Weights of a small mixture-of-experts language model, trained from scratch on English Wikipedia.
Experts: 24 experts in each of 7 layers, 128 SwiGLU neurons an expert, 6 picks a token.
Training: a variant of SOAP for the experts, 8448 steps.
Below are experts of layer 3 (counted from 0) of a mixture-of-experts language model. Rows are named router (the router's row for the expert), gate (a neuron's input weights, with its number), up (a neuron's input weights, with its number) and show model dimensions 192-255. Each number is 500 + 25 x the weight over its row's rms, rounded and kept within 0 to 999. Numbers have three digits each.
After each expert's rows: "comes after" lists some tokens at least twice as common just before its tokens as in all text. This comes from a sample of Wikipedia text that the model never trained on. Tokens count by the router's weight.

# expert 7
router:508510530535539483490499535504490476524483561516539479525511506502488504476488537490490492479508547478526534460449515548501525507491495486524474464452494507507472487518505470489501469509505517
gate0:438499510504530486524462471489499485502483511483535552505501520526466476465493535439479522506513531513511531468498490506479515495545457479508525494485470480458459544518474506502517494476507543
up0:492506533487529450486496518520439496443483494482504495493487513493519461451517462504527496486481506456538506495536526517457486501493504514480518454439460499487475483493504526526534514522512514
gate1:524516471457523511495531466504478464470512528510539510531521539489436493491494438506502484523490496456470484508574513506453516502475460479524496519508466474485505503449471489464518518486443547
up1:467509506518516474502531487487551522498497509539499496480453472520511498501487526475467522462516507495512525542498491484508523489514477508467549523501488497528494476538510468521461516520546492
gate2:536519483511531521491484456526529487494501514539493493515491489482471480488473499491496529496517531499429493480500534521520518474491467495484535472527558510527524462518518541502490491501482540
up2:518489513504493494556505514510521515494454513440451509483490535545499526525486490528471493498499439479519500511500481500481551535518537517516523534515487516461499481485509491492509500528517532
gate3:484455499486474505449487485509517510495511466538524460480497537429508474541515478514509528510451479489475500483478504499494503539494462490538524506534509485528467437507483493506490479474536488
up3:510525527499452493472537488498522497495489447504528516494476484502472506516517491517486491522451473489524513479480532519488486512481495529515496509507532500484500488458489465476520485463480521
gate4:495522511544513485489515528501472483507512480453461470532511497492488496470510516543473488502504466493508475509528472553470475544537508495481502528509532493494484483488500445506541516542459474
up4:466483527536525495451486491496476516505567502421483539530507502489475464438514493517446525506454467516493470490502492518463490526501536512438538520513534457488473473486534472454520505507455501
gate5:486458477523468491488537522501508504519516491540481498515502494495479478501482473460492464508541494522483486511513508482518463542501452527527487480477473486488542492501523516505508490506537533
up5:514497495464466471501512507524505457467516505500508510545521475509477503491518478508477534525498496503481521491556511467524530479503504484488515478501506480499502506461501445487508499498530515
gate6:551541539481469502544513447544543489489483501504525525544488481519481532498535458505494497523508527446522492516503461485527459498497473512509494497498489512483505462486491490560520500520484489
up6:513484478536476463500542577510489513510498530516500485501481522506484504504485515517527523459498472493505508505487500497493442485507493498501528523483468484475457515505513497483505479514498476
gate7:501497560501533488518493540433469546496502492476515485497487512520506518515511532477535474560474485477459443438516534468548517504452455522525504455483498493487483474501499521471476515525489492
up7:520563506524460527490468525496466511480480542521566496481487535519473501504498484538503535529482462490530450516493489452502483494469507482532495441463495489502500469499444504500492494522495462
gate8:490492512502471507524506451533502446528496500520517560455499501492451472485458516514514454515454497472504529490549452510498514529533496526461489500493478486520510487518521498498506516506460515
up8:496509457473502448478498503443529515457487492501479497477497482506478511551498472535475543490527475538496502475499488517479514501468463493515472475494463515550472506499450513517467468522496535
gate9:473494517503517474502493520495514500467528457535543496453463437511510505496475502508497481491500472473523502504541475473471494513534507535498536494508526523527537480483516487461465528507537505
up9:462446494476532534496495539466479500470517498546499548496484470484536478500466489506506519488460481511509469538553496496466485511510510498462530535486518504510503467479478482481504467501551485
gate10:518527513524479471504503524478443487508507497546486527502499502440524520505520456476456525508445509490500533485477522459464511479519512481543509522463479528530514514511531528518529471493536487
up10:495471490499488518479491533489491493523484476513524503507498509423532516470540468489477491527494493497527514550488514476470534469483527501513513498514529502528499462524488499485549509515523506
gate11:485489495499526472525477505485488496530452524493489507515499484500509483523491525479520512544513493487461532528542471497506516519505564501517508484489537525503481549503486470513475476453498471
up11:506527512542498491518492469487546526472516488532499489498509504516489532486538534468511505565525544487540507527500512479509478518494489525535542483488511548468535530516482469447478466475530484
gate12:509527538505535467534512484473493495506497482498527510507515488502496499461482477535505497525493470534513511514504514442537465435500477469502525436485487471491519545572480456530521486530496465
up12:495506477554508507480503528540490470493449507515486537535514519496508493546480456474482506451498486497497509488458491511511513508506509537489479532476506512502501465456473481495526481466543473
gate13:502479477514496488460502505506488536511490511496454504506528537514540447517493478487542485501497508516524531457508496494515485508539460453470517492517476542503502479521507546516500472519466479
up13:521487447514506528480482511496499478496520504508525520514534461487487511471460502508515504492503534466493504465520463547541475520527484546500522481475470493536469490529470525520499463513482524
gate14:471525493493476496455530491507486486521486477518490487491538495470508529508509532532535486524433533476479509507446474521535472482483473537534505503462493514536465480493463523482526486516485526
up14:473488501536520543469512520471501485493504494501497485489508479466503515443505531486553535487509510465469505476476491470480494555512505506474477533492548524528499543520566499498477513498473491
gate15:463536517504502484486481523506515532447488497490495479478508504467521573486476508510510505519493546458494541470512518489464535482485496498460504488506532492498501496494543530530485479509468474
up15:488548527510527493508474500487487479457485483494516516503524525496483500467488512518519524535460537470511514467445534512482523515497509471467506498488512488528447497536524506528494510523492487
comes after: "\n", " |", ".", ")", "==", " =="

# expert 2
router:482488504481516527557555494523509528536486486479507488532502507532484496468500486504549507489547541494480503512486507498503510535483521466497470500492483528541490535497508441509499514458537481
gate0:461527529479454509490492513492507473478486504514475532488502533511518509539494483501454520525459496522464498519500467513538490510526479511449478479486493482499515513514476469502495501523467506
up0:491522515500527532490499505505482481491517494551492530521484469491482534502544478513460568500481520544435475520481498549530523486527471496541481469501495465502480489492473478464509515524494474
gate1:488502538497495496489544514500525462534464481515512528490477491557478535497478467498511495519496508469443467487508516520497510464446483490486475532508463490518473501544495452511484504521495520
up1:529487526517502508490510481475493458537455478504488504482490474491473509494482496457504502502504523506502510498516497534476467505488515516454459501493509472524521494532526491510459488537495536
gate2:501514524498520487519545491544479477516552520484511498513491477479476473532515482517495483487534488518505477453478541469477488530446509491496548514496498529512517531480492512471492480513508444
up2:471508496518512485494540490519474493485462502501469487521463502484549548503516500504492513505509464504524502490528513485555521489529518546480509537493484476532490498537485528483495494504533493
gate3:459548522477508463507509490498513509508552542442532502457503538506494505489502497475509537543509508490493495525480461510461484542488525497511481496521511533483549466506526490495464462522525508
up3:468535493507508474496513518531517513482505528494511488482508470518499506510476501486509487567516511487486488517504495482436509506513485504490506500510492505513515511460509495492483506498508507
gate4:516514550515511461531518511479539472525487492484494507493486461498508468498475510517487515542468493510519510497479522492533490476516528516520499502512461482451518477509544533485492519468446529
up4:489495466474463493506471493500482526484497508495558536484481524517496483544495487499504474477478517513538519579470499524519496471505476494500486466531520511560456515495463510519506505488492504
gate5:524452472550547529521481482518535492495511504427524487466475502457514515462463519523470523465548507504510461477540514498472521540498528498508510493508491489515484460503501483484463515533514478
up5:474477423510516548508510458509517464564506494486520479502481528479485434499492520469541515449481515533467522539512465478496514485505521524491486506500475503516489500519557533452515493474502500
gate6:475500474520542510522524506521497543451488518510500513474508491487488529542510495566510474527499508479479534519521505459478512508484508511472510501486497477525483505488476464487488515527510515
up6:522488494475496488510474554496486502509480523479468525481505493551475496447475506480488523520490469473512492500471513461475516505541468509498505542463496468469525473478537456501520547508482519
gate7:483483487537518486471481523514507476486515462479482462494510496494501509473516486530571492424535495481509509509487528482481517509504508499521523512527491507505509554505524475536512507488522473
up7:477514463489444544459512505509487532519492479479482497472489494471512512516530516532507492495458480502491512489509483498503472449452484460523484493489502481499480511524491533489548486539479520
gate8:523468490483490510533498532506481494515522501501470469468506456511516518495528496464507506491531498463488515527480495498489523447502492531483502524472468465462475523476520536492505514460532496
up8:516501483472529536487549568526506486505511495516478508494492469496494522494536492522500509514515478496499537512499463484473528510510467495470470541469510498444481515508486523511514533474518525
gate9:514532467466505499505482517548538499506485459504510473511477510494492452508487476501498533529513504536518519486479469496512503484533483527503483529474505493528505510469507506537486511497540463
up9:520493523504457467510523540510443493536556503547495490493549538511537474482560458499502477490483528547527516532555497515508472484501480473515472522485519529497542518515520528468489508484472464
gate10:484507485474497533465489483476449496501486496493489488543526534520481497476479514478501487461461455536501529466499479472475429454517539508483471437495537482524454514502520535522526457504526502
up10:571526516504508474482495490492510449492548491502500502559519492537486448514460532508495482472481479484501507495498464471509464506516515507504509551481494471540472510551466496485492495456477530
gate11:482475510502533499492506492481505522508483510510476559527463506482546468462537473471485504493469501523473499513485500523477520503526516477498476520467508475566530507519492485527482500494501508
up11:487494516507506527483508467464526542538489459473477525527496493481526486463495462471491511501441471507459512478449501541449533506453487528519485510467511490505518468501483493495449468469498482
gate12:472532527504552480535512450526480471536484510477493496482543441498503492526535467485467456478494493478457521491493533471512481514480567516523489498452455541444527533499487488520487460515465479
up12:456519530472507528544477506514460443551518507498486467458508487510498487509523499450480453481498493477458512489480504473544449479478486532535520516472469526489499484514499544497481459494500485
gate13:480503500537502489517503516503522477531466515492541520489483536522486464496469491472504493512532487510498525486501515506530505470512485479539484535490534504516523487504452496568491512483499536
up13:522502482493480530491502459523492487494506494498505466496521510472493495531522510534481548500496529513510484496536488462485491545495506511486469454474501472466499462485574495481502524533527475
gate14:477497542495506496507500553499555542506542507516522494479496518480462470503531507522488492542483501505484477522449544489484502489503499509496489524471501477466440558502481494491524459528517512
up14:488527473524503501518501477538548489508459449503458522465486475500520533494518478497535490479516515497506495494536496528465534492535498527481508465499495516563548466451501474478492492467482480
gate15:495500539528487521506525543466521514532483514484539509521518535480518478489488508520480505531509491538486514510477475524478520497483475514499496502496496494547460521494492489502532470492523466
up15:512517542503483509531556516459494514489480496508532500552465530481499502503500505525487502529485477538455517496496506495477500494489470511491492524529475486546474546485545465482493460504501417
comes after: "-", " (", "|", "–", ":", " Ch"

# expert 5
router:529539445526511512473498509454509475478490501539450478506509521463495466460476545506506526519517600484508471457500505482487536486522477502550522489489479510446552514469464520495491496515511531
gate0:541513465534482508468452504481469483506491475498533534508523470484511489500520512511512516486481495450462523469488507516479504484453505507504511439473481514548505509515510526540481487523537461
up0:469506471529477510453515519539468479522495541522496525490481505470500471541497484497491468482499507466506438492496497513491509481493473547505497458454542506536491508545477477565493492482537474
gate1:537506504493457500478488492452566470523461556481480511543492520478533503528458450488480493504518504525530497480479496522496460491519476561518526449502473471520539519537527512498484502496517498
up1:484541542524513495525514467539485470443481501560529516498516522550509542477478476504515470513485510519493519513458490498497499496514530510510527493523506486481545523499496480519525549467515498
gate2:500501532472519505471475448471547512460490539485514503475506508477469504499472481473471525528498517545466530489509491475509555545497528522471476505526524530484496515494483482521542492511544493
up2:541527448534515510541502488517473479562512487515525483514533541505510496468517474564474511489547501494497502500470491507519473529470509507486540498549527546473489509558477486531525492538542454
gate3:487515494468526465520467484514486496505489481507476535489484462481526501517519515513547516501485495523473476506542495496514461511502482441484524498479512498447552483504508522488528508511522529
up3:515451504507520501496479497500467523462511498461533475539496548478548523497513492486494502518526526471525499510490511512538487482510543529503501505473460488537420494481514420511521513510545477
gate4:558471505466481486495519491458490495506493536552484494515493555534459497496502507522497506558498487494534500462521519476529521475523497508494502511520510517539501499488507527505529513454513528
up4:513476510562478507524461499524510492508546465540557543510513481523531524540490506503501500466481509470514545513464456535478474503504493510552520491501474492476550482509464505512474491544487494
gate5:454515528495493526461517463493513495540532461473514475502504501458460474519485488501500484486485566530470456509478501473514501497469534485544476525517469477470508555454494486499513524513478514
up5:537501490484532523505491545489482532462501526497527519459481529520513515499472498526484488500489468444502503535507514518531532468487494535493524493519500479521471483483503524534494483482537503
gate6:503509467510511531507480527497504527517522566499513495517466510449488472508481494496498507493520537480491496488499510487469464525492484514537489482448460526489496477507471520484542505455541504
up6:491493467522538493492490501512440543535505464499486505483475507470461482540457498484473517501524480508486518513507497520468518517513523428505477496509503492513516452526483494509480486513519458
gate7:484471511525488490521446552462482545514494519534480573511564527483510470473491472468495491544492481511553471484499511507506474480512506512526489461478508455491489482510438525432471508469451544
up7:467526501516520502500494549485462553483477496507457486533512512496495494481480496485489516512465512553493470469508539486511497473487491520524493472514464469507502498468488512473490495454467500
gate8:443516475528514511515497496488479454542493485514459505471507483503524531512507474531522523491479504552521515515463496521508489530531545473516478488493446495524474495519479478502498488498485523
up8:493460486497453479473500519508475502474499471512513492475505491497500451509509524427492473494490523517507465510481507502519453471482506491526509473506533504505455442467527478520491506473491517
gate9:514500467518466544473560500477514525516503568483485469496501494510512491561539506477488512505441500514507500475508511537504488501474479507502480542481537530535489505514463487488530494493528450
up9:490511457500513511554476468485493537486479510509522508484508502513555537508482502507523471513491510513488484520493509448482474515508481491491461512475494473507486528503518471496461524501514470
gate10:495531548467513540537533485485515519518488481509525507519447467485504479473552489493522479545494539492532486525519503501499521490525504501463518488539488490528527490496523508478485510500496523
up10:487503476516483469499437460483529489444502532518490461495532484490504513534495541464497493506565479508478512414470512489482474504509485467496524482524451516463501548530445516519487509486475494
gate11:497519520516493483445505549502492493464448511443524499461508493476505446516550557530487544458547548504491478511501465487551487485465531532499510457495473493471505500488473481484481500533521493
up11:526473516485482482484483495515451501485507475455517502451527447503508438495525499513497495508511503535457514515542476479506498497488491510481514540506494500499491503447494527462441473529474524
gate12:482515522488494504506509533539484519465507512523529507525520506516504489520497527468502477489504475482529502505456496478492489520501472450516472468464468515516486519492509487526491523472493494
up12:522534464512512494516494447463474468501470534527486464456466518535480471490542511484509473519495541469504515503510443482505512517499534525483495464514544479499492494516506484460507497482516495
gate13:532548547491509474488513509476476506517541512442507561483460468536480522529528504515506524526519505465494534530486469494508513496532520471508463531520479483515502513496524562479482484551501497
up13:504504490494511529467493516505491529510493521529540511540505540489427487489503514514494559477462501514532529494512537506503492503472494539484484506485523515518525486507519511528502522464512469
gate14:516547496496512538498524566495458503493535460542524535518472537524474512480523469515514507487478500500475510526516494477498491499504517514467473507504485484490493495471440492527491530509492530
up14:495526495506543527468486506507526493534525509498524474533490532455510465508501489451524481536523501539469469543494486503531505488523508509509541514502534469481578503488498475545481490463498534
gate15:552499470475463492520495486505472476514485457469475493484524473485479509528498512499527495483488538516531488497508509487504496505485539495452501493456477477492506519490513513511470521499469499
up15:474490444456473475503468501579520469496491490489457489508520466480507477529507497485524496504472491516493506488470528526486526536508446479515503497452467497497517471469478499508503516481518509
comes after: "\n", " of", " the", " in", " G", " at"

# expert 10
router:492479491565487507445446537486501530451514507504514505516519480472459522534460527487449468502470485464510499537518543492520527502477478510471493477497494514520461509498498518502547491485546508
gate0:516426498494499480501470510509499480509522493507515538503526484460471492464463518510487493472459473488517476504492501477529468497500497511497492524538520520484482509469514508477461542487491495
up0:448528463539499518477512500519472513475470493511511487525463517549530490546490454477525493480488493519552518497488450551517507499497536463495496512500503480473474488491499483507513508462501461
gate1:502493517527518569489524508552527471498521508497460449487522486509470501455464529507517507530479478512581495481455513510524491536500519515443511493499498482481512503474507458579525498493493503
up1:569508473501528514522527507537540470512456494474505531524506505477533547523508467513523504427535506487515515469496475525489485506469470478569482513482443527545490491520500504528502499511532496
gate2:547455473501474473485541465566482520500496502506489485479490534463523557475497502553475517534515495510489456432492511479506511468498494488477506504472498484511504484511491474483493484489502487
up2:499466450507475487518519485544545548483495474531524491496445527446491486471478485483469522497475491465494432498458500574507489452542507472504520460492508504489516496464474488482525483501499519
gate3:506533482541501503521495498533500480517441499476476501488521531519518480466498501499502497458450482495519546491509509513513513508519468526531515475507480501473476483469535485537517485526523507
up3:467483505476455501496501489516527474485551479536548517474482503501514455551514510495470496546525497525471477509474495501490489490484563493484473519533490517535508523522503513461444491510468462
gate4:481479513461506506478462504513472536535457499499458473516522483498481495484541504517577499533463465512473514480516484538503519491481525512480479475489522500487521556503457531528499515463551504
up4:524514486423508485460483478497545472534510468467475511484521462518470539492514498501526472509489527517529551499504499493463525506486533521516507484471487500476508517489467481513453488498511469
gate5:468484516524463471510471475471527527441543483529507520492493482481531477496460516467484512481482499504489495534498485505503530480481528480484481494475564514490520470542497528445459516522582493
up5:442479541512502507495508517475497471496534536500464516498537535475515485549488529435477459491508503465496425459470541474483526495500499461477520498471507503494494510515518543484482483504538464
gate6:473486483490510513503501496524499487519488532493497497531501523505503518519527548503500486512513531530476504503499458464505507500515505523519487507516537522498511540509467499485500515465479541
up6:463505504511488500555493545508484473487490546487513486506479505513511502522499540517503502517482462486523512463497489489470447513509500491466479513502411509563456532473528479507489509527530497
gate7:508481472514513494480489531489444461468515504527510489500537538482516506532493516537513513511507519482517447484545501544533493494493508521495512501489496495494509535515526466542526508474498504
up7:517441509535512486476475531507449531525511522508518500499492546482505493515467501511513489527491504428498485511518487551495492494508516549490529515521489481532489524513514498519484472500472519
gate8:560532494488546509501538515484502522532453506459503465535515530513482499487548538483470529522489520517495502494490503505492503491492495505496480525468427474506513456483467481476493454527501468
up8:491483495533536519487548495499480493463541513520504443465494523505504479479438525493513506450538500477470529490492475487484477477488507487500492492500533581511485571510515500549516499503497460
gate9:480495484481479494463486485483474486505506539486517525517484464475489497526507508476497514479473483463536508514493462464505498500524488499491477494470503494522460500467482513539512537505530499
up9:504500497482498528501499494511488496497480497522523474521519509460499484522519491506490510516511532440492514501514522453522517503490528496525488508470522535498478491458433507546519488502488493
gate10:514497478514504500445506518511487495488504559471501498507481527505514471530465486501487520525490491472493547496539510471519494502497459469510481470463462495512535501526490553460549553463477455
up10:524532462518493527485469528455516479446478503518498481507518497522528505479510547494512444524492515528511481534501551541503500512509489475473503558488507524491487493527506497493545524495515490
gate11:512499501515523499476500468451502472509469480507473514551511493481481523473511509484473537521523507488480500485487541528494514516532452498543476481496524463489514536511555553533459437489509485
up11:493491512523465500483465504505526543505508519507483488493470517474519515549486541500483486504470554515570510526496562496455483457501469509501508484552489515511512532501456487523464474494443488
gate12:494528484517509481481487487488486519472462475506482550527496495501505466532500538455502499530505495522499529479489526479486475495510519497499507460504491520472504541478488558490508501501503504
up12:483516516535467515510519553497500511491451464546485505520542479481451511463495512520469546517498517489489526488474490444556482514532511455486499458427539488536454549482514504476512521484522523
gate13:491539492543510497475473527510501529465493496483485492502492533465520502499535516489543493492465490521506549526529480529468506521474519530477475513518518524468470535550451469489513509547550500
up13:507545511492449492473497475505478492552473505501481456519498473514464499529474491532507500479512499494493459462498530499550498509508507465468441517471458472510479435483524498494487498471524498
gate14:517503516492461530461485491537512526489522520536485471494483524465451459515475486576543509541502486471480516491516498459505478497510503512525492483529487507487507491492507522509492490501538510
up14:524483531489488476489510511502506522489464512505531478509522510496500487493494492491522502527511496428497465523515540473454501517514494529498513511481498531525497511537513511512515494460531510
gate15:519551526486499530479484533481497514502478520495533462541508460445499500544474504494476475488533503484514494510514497486464517552503461531529460508500495486492483490499545502506479530469494488
up15:478470473534530504536510495533457531468533486503471479515497515498511503447499454508519511467506475504518468494492480549497497526517476520469474504470518501491487492495482539495526508519490497
comes after: " |", "–", ".", " T", ";", " 0"

# expert 17
router:464536494522497513520477497521536470493484516522541543519523500520458482518478456457471484494480501496514537519518489515501523491455491490479557486457492497514468496499481487487517506468514540
gate0:485533469515506496521449548498491498504484508515494467501514488490513480484488511533498495545497553481522504503482509495491501530520520458476500485507536488460446458516511466515485537517497484
up0:485484495486486513481516468508518491504537493522481513498493538487469510501536493526530508466483460515518520509507520509527499474464482539540484523515521568518559544531480515502499469482490524
gate1:495482496456528514503517506518481462511509504497480531498519506499463509556490537504523509501479497454463497470533507443504519473474468546524501512490454481542489501500504539504537504504541481
up1:471499514544525454478500477496465464483532518520524504491502484483471502495505498536482481451537487515508504484505480460519504503490498500540450457489522511486472526538534492464517490480463512
gate2:485514462495509479475491497501488515533500533484506494531483446503472530539459492511506464502469486490486453532506485523562501503480514471480514518493517468521438510498452532456496540457460514
up2:494492520452523505483514507499482518528490455509504482523490492521518529532488503510506461485501502497494477511481483476522511473500518513479491496471493486522450471539474545490503481488530525
gate3:468493502485535485482535480510481540501516472491524524554467474504479498490495480492495507476488533514529486458504530520428482505482473499535520478527482515549517505496498484457532470505464497
up3:540486535496460518496479526541458473505479532547511511473496506478499512533478466528492508518507459501498488538544502459523496503503507533467526528487524507489482482496487502506472556505504480
gate4:506474516495547498457460525520531508511456507500481515491466496515556534462464497495492489504479548512477503477519540509468525500503535518499495550493504484462496477506495497487516493493489514
up4:518503560470524517502493517472500478529507461515499515528445521544505534519478508527488485454519522514474498499490477543465506523477504504504516550555533476460498540468496475465532461471471489
gate5:499463505504502526485498463547496476503519522505519495544520481513429534462541527505526492453492486479501541467484456458515456502504470533500475508516513477493503551477539508499451496459509503
up5:527527511493472488514532504488497516486484465518533498418475517481538454516520451502498541536530459516462458508517558508537511507489533449505495545490535505488515460503485517493570491535487497
gate6:521478518471499513468516515486527482483511485524540478522477532465500511559570512510489457458488522451512508513508527521507533498473560463553499467489492492508510512498461481506518504494541547
up6:535503510529504494473469531488500549463433508486508465476493503521431476478498501486489504544498469460486510423516508493486448451537451522470504482513491539481483520470513503532525481487474529
gate7:519512505508524478524528492495507481537514570462498448470547510474501517521531513489503522465516460484428519489480501512478489470453510528469517491513484517482512496499492451534493515507447480
up7:491523479499463474471504463497496471498512531507449502491533485496512504461513457514485505532507479517572506467510503524507499493480546477487480526497522478481485515518460491464503511497511499
gate8:476503531543526518453530475491521476530468463504545463474510480501479536499535488514501448490496498466476491531528530475502498473491497489458485532515495522523529476475517495507440523478453480
up8:485496463481510489485450502549489530498471499486519498497526544500499521497469480468490537507491497475504532473520491520517500537495494552502473458528518467474494512472503558480511506514504487
gate9:484493508476519468564520479525516517439526538468523505498544474478494536484534476475521521525504499507533494488491537517505539462467511499515510517527506512534503529530521483513473499480472500
up9:494533514486547490554532516534524499489487528501486498469520490484469495540516498459475495499504495498544503448528528484512526486465504488520518473534528517498506526512481473500496505483481525
gate10:525554549492484491483507493511524525526450495509501518486507484509527525470487519498512460527496481543501485500534506494488482517503550514492523456484519493525536456475526441535520490494458462
up10:494475465519499520463517492536469437504474517486512476513543501513456492431513496514545493489509520479487466503484531479539503492481511496512511533494470485468483552489501545497497534484475516
gate11:503506495545538496481499521476520487518511486492487474538488549512506531451498442488472488507484536470471509505469455496557505490493556492498499430516536485460509521487489505528504517506507503
up11:509565537507501468520493516488490479562526524496522461475509513517489521464525467464435520466513502526461479472505497525520499493510479508487495510494479498483572538513515519521537474478483516
gate12:467570506476497559484512464492533474530511519500503497522511549508507483490477480516501511525505487552509542501506502527460524495542495520501540461500483486500507490505494464506495508463487498
up12:473513489496471501532478492580527528523483508486485532484494494490507474460538509466453449470477481531516550448505478514468458487525518466505515490507451499508498465525460484489482514511511512
gate13:461484547518477494517510544484523510494511482479468533534475487481483498503508503496500481516521471490523524496497530484489511506481462515506477528504472504515491508539516509458517501539488540
up13:542464513506525498450503440489574501522485487500472546520523539511447493495492493448483490522468490457456481504484524463506489541457494512501527528491508485535481509495510477491517498460506492
gate14:516573470497500482475508478498468527464453501466481521478459453506501506485506478498480516481512489524492483489532489494505505473472506456517525484496504525497482490459469539478529528542514505
up14:494499532513482531531535513536516484501493533510527486468497515524476537521496551458502498471495512529531508517431491526500488483484516564486520499459490506520522445500518533497492466484505487
gate15:499517526524539543466539499502492540510515492484504552507491527469464486534505466484459495502468469458521486458503466481493517459503529524489502495447530501449509480511544484503506488535480493
up15:477485550488507521462546500510472514518513537496495540487490494509501515505462495464479478502486482534523505458484470503484528497518486504455464476471509487481500446486481514490461488534480504
comes after: "\n", " ", ")", " 0", "%", "1"

# expert 13
router:524500450458505479543476532502485520502509511502486483456516529490511518506478509490472492544470522517497503437502461517508487475459508502482487540481492479522507534520539506513469565507508530
gate0:532496490454524498529493489460509470476534542513506534490511486501501489510523491458494480498451497493449489469520521441486477518484496506547476508521461463479476530488525537492513529533516506
up0:493493508516553480507498516459495505524512463518501552504529531511480438481483509486495508473488495484470516500489546472486518506451518433455485496517525466478462469488479500496466504529493507
gate1:484507504498479544499488431515532512510465532527504543530534473493491485438479528506526468511555496506476525532495512508488492481484481488501517499515495506507477476482514487509524540495524515
up1:499413457513481487491444493531520484491501481465494514519488491481495465512505526520515504464526482488444509463467479511502509533521511501491542487498508490502552502460519485464543480452529490
gate2:527545473478502507498485496505426494468495542549509503526493493514469445536513479521503530457507496473464505522551525462512512474455505491515476484506503530495474518518540500486485563526457528
up2:518498515536501510517512499576522508475503527500501452516496482524491492512535482501481504487513481467504496469496473497447480537498480493488515474497483508503489524442523512529486503546542451
gate3:459503466493496499546494495490513459495481487513520478491533445511485470479486555482522535469548495479485500493509554498430464513465475462474473479494530502531504549475507448501446464535466492
up3:533505526473468496493461487488524536522547506500513470505444547479511508485515467532511493577534511501495525535477451545518520506499534546535489480508466489487474485502526498515488475466503495
gate4:523501449549548463503488527499484509516512515540558506507495507509491489500497536483526506487528495483464496493519499468480479496467451498484552537483530476502483533453543509500544509527482533
up4:534489436486470494444527493460487506496491496529527516447481512533555429540530465530521476505496517489494535474555524491490505492476498497482549525549526486533500500470513520488501510516515526
gate5:499478503508468448513498496502511513473460542516528512525504505505502508476493520513550471504504490485476515481501527445523494522529447534540512518492530497486483520499517504543479450519495478
up5:484493497485560465491474510488551502515523454488520507535485517466502487550502479497525539470535451501571475504522508484471515473466525469515499463533499500552510431485456512524501490478508493
gate6:488533510453496476511494509512529527490467488469442502480464488528477473500528518499478503513499520552562467528523511506507500538473498490491506480535511532514489514515555488518525534509495522
up6:523501519500504473554509521480528504541515473509486487490456454504450464496502467450471498510479503499520498532485517507500477571499467467514494471538515508545521510501576492477479527462474521
gate7:500446465458464477506470523473488530516476489476491537540484529500494475497506503527480511479517523481499427464519504524508535530493522469450520512538492510519434468476533532516518553506501511
up7:502491460465482500511465498460454489516518502447510553479492535494462532504510534522442518519515483499497434481499511534517486534515524515453495548478451483523442505483523499526500515491515496
gate8:501519476500540476486515485549522474475502452485519507490458502541497525435484513457492537497498494461483509497483514465523492490526443496497536551466504538505471495456508517476513493494515494
up8:487464519475488489496473453517521509507490513477447503494485529467477510488469532505501507482509531489475503488509486534466495458487457480484461518502499559474474482517514486459494471508513499
gate9:510533530510503531541482537519503534504501479500532502496526539550539481446489534512491526474476467521474495503477475445550479467514522462493483496518512510467456513543504546479486505457516528
up9:492515516513506504528460534549480501434476447496521459507510538448506458452511519479508456513470513507503499497542508469505490491524528510570483519526510509523477518522521502488470517544526511
gate10:484484485508521500535532526535493495532525522470505519436483541490510492486504502520457488486474497500468512481523501477526452475519522515473533476545488492496464499491522466518497507540478544
up10:490508508508520485497488508538456560492493494469501532464516514476507493502509483495471433512526497501505532484526520468492505479528502494507497486518517534488538525475482472552506503530506557
gate11:487509529504459513499509491519501540426512527496529490520480483488501538500479487527484524466493471481469446473486519549545496500504519490487489460491490479474525492512507536492489479516540487
up11:499470517484507468544501512486518482473462534503501512515492477552495464515497485511498498509536506486470481497497552529505485507473527470513564506502482508484487504529534500489521523524544518
gate12:541538502510534507501530493474514439501456506550531479499499528485508498525493515438482492524492572534489559491455506484480463503497472517510510532471473506494464494462460491514475506511486486
up12:527506525499523506513524511504513478499498520537499493495486534525522538493490491481473501512491544534512511477484511464502515489505456524507533525471460490490498474470470464500470482530496475
gate13:540520523500500556475482478489467498490484476514486495484531526502493495513533500496476530501503493561504527502524460495491514484519541493502485485507496484486498500518508500550492521506490461
up13:503540459498496527514526537448463499476500489489512481477479484535482514513498499452474518514479509451504482532504492516487550495506502473510556481491534541479502514532549510509500492497546539
gate14:505489460522533478520536470500521523515504497505456496496473532548519536506502470481537515486531452521470487509508487508525480505493483464500490482495522476489492513512486473493530492546503488
up14:507482470554517505444490544492516530519473512533497510530477473474535516510494453515501491500494504444509489520485446510477522476511496475523507564467498542443504482460487492473524552454495475
gate15:509477515490490508483482525508490516494494493510523510444464512485541493508497571477520499523508494534472511528503458529508490534439494521490504529506563500495515519481483530543507517481494528
up15:485516509496496499513494510485463540477527483525494463522513538476525470472439498466499536515495491504472440502496554497530487516501477509490496462513535506474515508514523497520565476454479519
comes after: ",", ".", " of", " and", " is", " to"